config.yaml
balance_loss: 0.0129
rope_base: 10000.0
tie_embeddings: true
parallel_block: false
init_std_qkv: 0.0188
batch_tokens: 131072
steps: 3889
Below are experts of layer 7 (counted from 0) of a mixture-of-experts language model. Rows are named router (the router's row for the expert), down (a neuron's output weights, with its number) and show model dimensions 288-383. Each number is 128 + 32 x the weight over its row's rms, rounded and kept within 0 to 255.
After each expert's rows: a language model's description of what the expert responds to. This comes from a sample of Wikipedia text that the model never trained on.

# expert 5
router [155 168 101 105 138 123 176 152 135  97 103  99  88 124 119  71 188  64 104 129 121 174 106 167 108 108 111 125 120 149 111  99  83 114  80 121 119 100 142 171 177 134  95 171  69 192  34 163 159 130 176 133 130 101 110 130 196  77 150  91 104 145 127 141 137 111 114  88  67 132 199 161 128 108 153 117 141 124 118  76  98  79  97  74  78 150 152  96 166 198 147 155 164 113 127 158]
down0 [124 135 142 141 193 122  81 113 133 134 129 156 174 119  99 138 141 131 104  70 134 129  76 178  81 181  93  99 127 116 112 136 155 142  81  82 116 167 128 107 113 113  97  95 129 169 166  83 125 127 113 106 143 172 140 179  94 125 151 116 123 118 146  88 102 124 159 110 124 191  75  99 148 148 165 135 165  80 132 164 107 125 162 138 118 142 177  95 180  78 116 105 138 130 158 111]
down1 [151  77 177  91 149 205 132 106  62 137 157  79 116 154 145 118 149  96 109 203 110 129  99 113 139 149  77 106 136 111 120  91  72 171 127 145 109 151 167 151 145 118 130  87 129 101 156 152 159 110 115 138 140 126 122 156 168 115  99 109 105 115  97 143 157  90  40 104  57 114 129 138 186 118 111  97 131 173 163 112 171 146 130 158 121  92  68  99  90  95 187 147 180 113 143 177]
Digits inside numbers in sports tables and dates, such as goal differences and years, plus endings like -ropoda in gastropod classifications.

# expert 0
router [ 68  94  93 118 141 195 111 170 111  69 157 147 112  99 158 150 121 132 156 138 139 169 123  82  77 110 142 119  83 134 228 113 139 123 118 119 140  94 143 146 111 117 127 131 110 141 122 186 120 143 127 114 127 107 107 116 206 125 100  47 117 141 136 112 129 127  64 134 131 138 170 136 193 168 174 168 137 100 144 128 161 138 164 110  81 117 118  75 131 131 133  61 165 156 130 157]
down0 [138 182 142  98 155 120 142 110 161  97 117  87 133 103 139 149 138 156  91 100 147  70 118 151 113  71 100 143 154 123  84 115 115  89 148 119  98 139 133 119 167 120 106 125 101 140 119 158 127 108 137 162 126  74 122 124 134 160 121 157 174 162  53  98 129 133  62 145 147 135 147 106  82 154  91  82 117 117 106 100 135 176  72 126 152 162 131  73  91 124 201 100 114 165 115  99]
down1 [167 162 116 113 114 108 187  88 140 138 147 134 138  94 156 109 192 134 127  66 183 158 142  90 181 105 176  89 175 187 109 134 134 114 164  96 125 184 202 101 111 167 155 126 115 110  72  97 136  78  81 106 136 129 103 123 117 160 183  69 132 142 123 180 117 115 173 156 132 130 108  95 132 118 147 182  21 136 126 106  67 135 168 105  96 111 171  63 135 146  82  95 126  91 176 137]
Mixed tokens, often digits in years, times and stats tables, table pipes, and word pieces like mill-im-etres, bl-im-ps.

# expert 2
router [106 138  82 133 143 166 169 143 149 140 122 126  97  96  78 110 141 112 111 146 153 145 133  95  95 111 161 116 107 140 186 145 197 120 163 159 152 141 155 114 130 164 111 169  51 111 142 109 165 121 158  72  95  92 143  64 114 115 151 111 160 145 135 113 130 156 170 134 160 162 148  73 140 142 177 129 106 167 142 113 218 104 151 163  61 112 106  90 173 138  91 185  92 157 147 133]
down0 [165  69 120 101 111 115 151  87 128  93 104 126 154 127 185 144 144 153 138 117 133 148 183 151 148  83 153 159 149 173 127 156 141 142 163  93 108 137  89 202 192 157 160 154 172 126  81 161 157 143 150  97 129 102 127 148 137 179 102 138  81 134 135 161 125 122  86  81 158 126 147 133 150  96 125 123 146 135 143 120 168 136  88 125 166  96 170 143  96 126 114 163 171 106 111 108]
down1 [ 90 142 152 147 132 152 157 127 122 107 136 114 120  98 124 117 158 176 167 107 104  94 140 129 202 163  99 174  97 165 170  74 119 127 119 130 141 128 135 148  97 131 119 104 173 113 116 162 147 179 138 166 125 127 140  95 183  46 131 169 126 155 130 138 102 117  76 110 196  87 161 103  98 127 119 209  70 209 145 103 134 174 155 107 162 150  73  29 133 126 136 106 113 146 153 140]
Commas after introductory words, table cell pipes, heading markers, and units in infobox lists, such as However, lb, ==.

# expert 10
router [156  78 111  96 136 105 128 175 165 130  64 128  99 132  93 125  97  84 103  82 142  83 105 128  89 132 143 151  58 167 140 143 105 132  67  96 117 122 175 125 169 124 141 157 124 149 120 137 165  65 158 137 119 176 133  95  86  93 185 136 121 186 122  75 117 180 129 151 119 146 195 144  98  72  21  99 168  94 153  89  95 139 123 103 101 172 109 167 122 193 129 175  81 182 111 141]
down0 [170 127 177  65 176  95 146  83 112 129 150 128 104 160 154 118 145 180 121 142  93 144 125 109 133 135 105 165 105 134 153 108 141 185 102 122 106 116 131 115 152  59 156  99 133 173 132 135 103 126 150 117 125 159 129 133 170 119 122 146 155 110 187 107 158 202  65 158 104 104 104 153 203 141 148  90 191 152 124 104  96 135 154 157 110 123 107 140 188 100  87  89 154 194 101 110]
down1 [171  93 102 141  90 131 181 112 148 150 111 143 104 140 104 110 105 158 198 102  68  62 111 124 152 127 163  78 122 209 163  90 125 134 101  85  97 133 113 136 102  83 113 115 135  92  88 108 149 135 127 165 118 185 133 148 133 138 117 178  92 111 141 111 110 111  61 144 120 120 133 135 165  67 153 128 142 141  79 152 170 126 178 102 124 119 105  93 136 103 139 106 114 116 146 150]
Spaces and pipes starting table rows, and common words like known, one, best, first, last, as in one-year contract.

# expert 8
router [174 121 127 153 103 145 161 127 117 141 137 130 102 134 206 142 152  97  88  60 136 131 169 146 107 164 140 175 154 166 110 108 153  56 103 188 104 178  92 141 124 140  86 128 102 137 136 147 142 126 139 144 160 156 140 115 124 125 114 164  95 125 157 143 130 110  83 136 103 117 108 133 115 168 101 124 129 168 163  59 161 129 143  49  93  74 162 139  89 183  83 171  90  85 112 166]
down0 [ 84 101 102  78 133  68 154  79 167 100  86  50 141 103 151 176 135  92 147 159 109 134 128 117 166 165 116 169 163 133 132 187 128  87 147 141  95  99 129 169  79  98 116 123 101  55  48 148 157 169 123  54  99 126 158 153  95 117 137 106 159  70 146 102 172 118  94 183 145 189 168 158 100 124 151 103 161 140  60  63 139 123 176 146 110  91 133 140 121 164 123 123 166 128 147 122]
down1 [149 122 203 125 142 103 176 115 124 131  99 146 139 158 143 149 102 182  98 166 143 148 156 153 114 167 132 101 109  62 125 121 178 130 134 101 177 216 105  64 141  96 110 215 158  97 196 124  88 104 115 124 107 130 102 153 137 205  89 137  66 171 135 108 118 177 141 132 117  57 100  90 159 156 100 120  89 120 160 136 163 193 103 117 115 162 108 108 105 127 152 113  96 129 153 176]
Word pieces inside foreign surnames and team names, months in dates, and nouns after "The", as in Mass-imo, Laus-anne, duties.

# expert 4
router [124 162  94 206  99 103 187 136  64 110  51 139 101  98  98 161 186 126 117  95 112 106 149 137 103  72 165 155 133 147 157 141 184 165  97 129 126 110 121 106  95 133 132 167 116 117 208 145 110 139 153 117 104 152 102 136 160  97 138 159  99 109 137 168 138 153  72  90 136  87 142 148 132 133  87 159 216  57 141 150 102 100 129  69 101 118 156 143 133 140 138 138 168 135 177 152]
down0 [180 135  92 183 109 116  79 154 136 133  81 133  91 145 108  75  88 134 135 105 105  94 121 181 155 148 109 126 100 168 111 108 111 133 128  92  99 166 112 144 161 148 107 104 111 155  85  82  95 175 105 124 116  98 124 126 119 105  98 136 120 151  49 139 130 139 140  46 179 116 116 111 110 127  58 116 134 174 102 115 135 168 120 129  98 117  50 132 120 169 102  87 102 134  73  98]
down1 [132 121  96 124 178 136 104 161 106 196 162 148 145  84 136  63 102  70 116 111 101 161 130 122 114 164 124 124 100 108  83  62 112 116 106 122 165 104 107 112  97 137 152 133 109  90 128 120 154 107 110 161 105 103 143 148  81 111 134 171 152 137 169 127 171 104 142 130 108 108 106 135  66 153 135 115 150 141 161  68  58 187 126 143 126 155 165 107 165 170 158 175  37 161 147 180]
Blank spaces, opening parentheses and "and" in lists and tables, plus first names and place names such as William, Brunswick, Dakoro.

# expert 12
router [123 109 126  81 133 131 179 115 117 105 136  81 168 106 144 111 133 109 217 132 170 117 128 141  65 179 158 151  94 130 149 115 124 105 109  78 101 141 126 150 114 109  79 201  82 167  34  95 126  98 132 103 203 148 105  35 164 154 209 119 145 137 140 206 125  96 152  89 118 148 148 113  79 157  92 111 173 121 170  73 121 115 119 156 106 114 166 104 166 154 108 117 115  91 120 172]
down0 [155  42 145 152  83 108 124 103 127 106 108 116  92  61 101 159 231 143 111 151 150 168 103 109  89 116 172 155  91  87 105  87 129 145 162 108  99 115 135 149 140 128 171 220 145 111 101 131 184 155 155 144 163 204  80 139 118 108 193 182 110 140 115 129 165 168  65 156 105  82  99 148 131 139 145 137 118 171 156 191 108  65  93 120 188 165 114 101 136  89 101  88 144 127 103 126]
down1 [154 117 116 196 124 105 118 149  97 151  90 175 113 120 122 131 134 121 122 131  86 155 162 168 121 150 160 144 120 137 101 182 111  79  94 109 134 159 117 182 130  83  53 169 138 161 169 135 145 127 121  59 162 116 134  78 123 132 150 168  96  99  86 101 152 149  98 124 188 139 153  91 137 119  48 101  99 112 109 132 106 122 166  90 143 110 125 121 121 119 161 104 129  66  47 140]
Standings column abbreviations like GF, digits and dashes in score tables, and relative words like who, which, that.

# expert 14
router [169 136  93 143 160 133 145 119  79 162 120 148 142 107 154 122 152 125 159 101 169  74 159 134  80 135 119 123  59 128 205 161 216 142 118 107 164 104 128  98 142 177 102 144 114 160 116 115 112 125 108 167 180  67 134  58 135  99 183 114 129 139 111 122 138 135 167  54 155 130 140  95  98 165 119 126 137 131  77 104 147 141 134 185 136 114 136 107 111 138 118 104 129 140 103 143]
down0 [119 118 127 131 108 143 132  81 108 132 162 164 146 117 123 119 125 123 184 104 153 110 172 126 140 147 124 146 128 151 160 114 152  65 114 190 162 145 113  90 186  90 113 183 155 160 179  83 104 106 128 127 134 134 118  99 153  82  70 137 152 146 117 116 161 117 105 181 153 146  72 118 159  91 118 155  56 120 113 138 174 153 176 137 115  65 158 124 167 117 165 172 102 129  97 176]
down1 [148 129  99 151 171  98  98 190 102 113 126 169 149 121 175 181  69 146  85 133 141 138 117 159 185 125 126 129  77 115 135  96  76 105 110  99  97 110  45 120 202 140 149 163  68  77 113 143  78 124 139 141 133 128  94  81  61 102 160  69 112 111 176  63  93 145 117 208 189 114 100 138 107 129 105  62  58  96 156 142 111  99 133 127 161 136 162 150 141 125  69 152 150  95 145 151]
Digits 0 and 2 inside years, sentence-opening After, During, In, and stat category labels like Passing, Player, Species.

# expert 15
router [172 119 107 114 123 186 119 113  79 184 147 194 140 126  82 120 131 164 177 159 117 108 127 138  87 139 113 155 133 131  97 128  90 128  81 129 173 107 143 151 137 217 140 135 125 146 109 134 127 142 129 153  71 114  89  81 156  86 122 111 132 121 106 127  81 173 127 129 115 122 165 171 130 118  94 163 120 120  61 123 170 126 169 112 107 100 150  84  83 114 152 126  93 139  96 139]
down0 [113 140 119 145 174 113 115 113 153 133  86 164  84 107 124 136 134  88 151 175 130 154 141 175  82 135 122 131 121 116 143 136  99 134 187 134 143  96 114 194 137  61 130 184  96 110 102  71 162 109 179 159 156 135 152 156 170 109 138 164 127 134 163  88 169 129 128 179 179 100 159 117  91 178  90 173 106 141  72 160 138 137 147 127 173 137 153 113 127 163 194 142 106 164 191 160]
down1 [129 108 141 152 125 154 135 200 124 145 137 158 114 143  84 121 136  98 143 104 136 126 113 110 159  77 126  65 166  90 127 115 197 144 136  97  65  80 166 106 140 144 137 119 113 139 130 179 156 158 129 199  80 147 135 141 214 143 101 116 177  92 156  94 153 124 100 194 124  96  97 126 129 169 124  87 124  86 140 123 114 143 151 142 118 161 137  79  56  89 101 168 112  89 139 145]
Digits inside years, dates, scores and ISSN numbers, such as the 9 in 1975, plus word-middle pieces in names like Kilmarnock.

# expert 9
router [ 90 129 109 150 193 169 159  90  70  76  90 115 122 120 138 130 100 125  77  79 164 133  99 124  98 142 202 112  97 101 100 150 170  99 127 104 120  93 101 135 108 194  64 108  89 105  99 201 191 110 144 111  81 123 138 186 162 175 151 131 145 171 146 119 165 127 181 117 175 149 142 160 161 156  96 107 168  88  93 105 165 104 154 137 110  89 133 184 134 170  92  96 175 127 113 135]
down0 [137 155 148 136 132 160 137  82 110 168  91 151 131 115  56 113 172 174 165 138 132 164  78 148 136 151 133 141  75 165  91 149  89  97 169 149 160  96 117  88 155 142 145  88  86 125  74 175 191 143  68 126 147 197 118 131 155 193 136 100  93 103 143  66 148 149 109  96 168 133  83 147 128 116 113 148 104  88 142 168  60 116 125  85  80 139 117 109 118  80 167 110 144 112 117 175]
down1 [123 189  95  51  58 133  54  92 188 153 146 102 112  91 103 165 112 119 145 141 127 168  89 107 146 108 140 152 102  67  92 158 148 155  81 142 117  82 152  81 130  97 145  96 128 130  99 140 156 164 130  96 142 143 178 115 183 141 128 118 141 108 117 132 101 139 126  95  96 146 115 152 136 105  76 133 176 158 127  93 114  75 137 190 166 146 180 145  83 149 152 129 149 110 112 177]
Possessive and personal pronouns and short function words in narrative prose, such as my, their, her, was, by.

# expert 6
router [ 77  80 130 128  76 213 181 182 140 104 164 134  64  87 167  88 181  85  89  89 152 118 129  74 104  99 226 130 135 149 161 109 180 197  52 191 100 142 133 134  99 133 134 134 125 151  64 158 130 127  87 114  92  80  81 104 116  79 127 140 128 118 198 130 131 137  40 124 145 114 154 132 138 143 167 115 112 125  78 109 140  99 113 115  69  94 101 134  90 121  91 125 160 140 139 171]
down0 [140 123  99 131  76 100 110  87 118 166  95 148 167 188 123 157 130 125 180 130 155 124 105 119  68 158 118 161 150 121 174  87 133 141 176 140 144 119 141 129 139 141 115 170 129 161  98 134 128 133 173  93 149 150 167 127 180 113 106 103 114 207 116 125 157 135 141 134 104  50 164 174  95  92 126 155 189 201 176 191 112 135 121 113 185 100 103  99 178 188 144  80  89 146  93 163]
down1 [108 215  97 157  81 106 137  77 126 168  89 100 124 136 108 109  95 173 121 162 178 139 154 129 134 145 108 147 188 119 175 134 163  77 133 137 124 139 165  87 123 162 180 162 159 181 201 105 103  66  62 123 138 196 197 131 157 131 127 129  98  92  72 166 106 186 145 130 165 113 126  88 131  95  90 115 125 150 134 105 177 130 134 128 129 115 104 124 101 130 113 151  72  82 128 106]
Row-ending pipes, line breaks, sentence-final periods and "in" or "at" before places, plus pieces of names and medical words.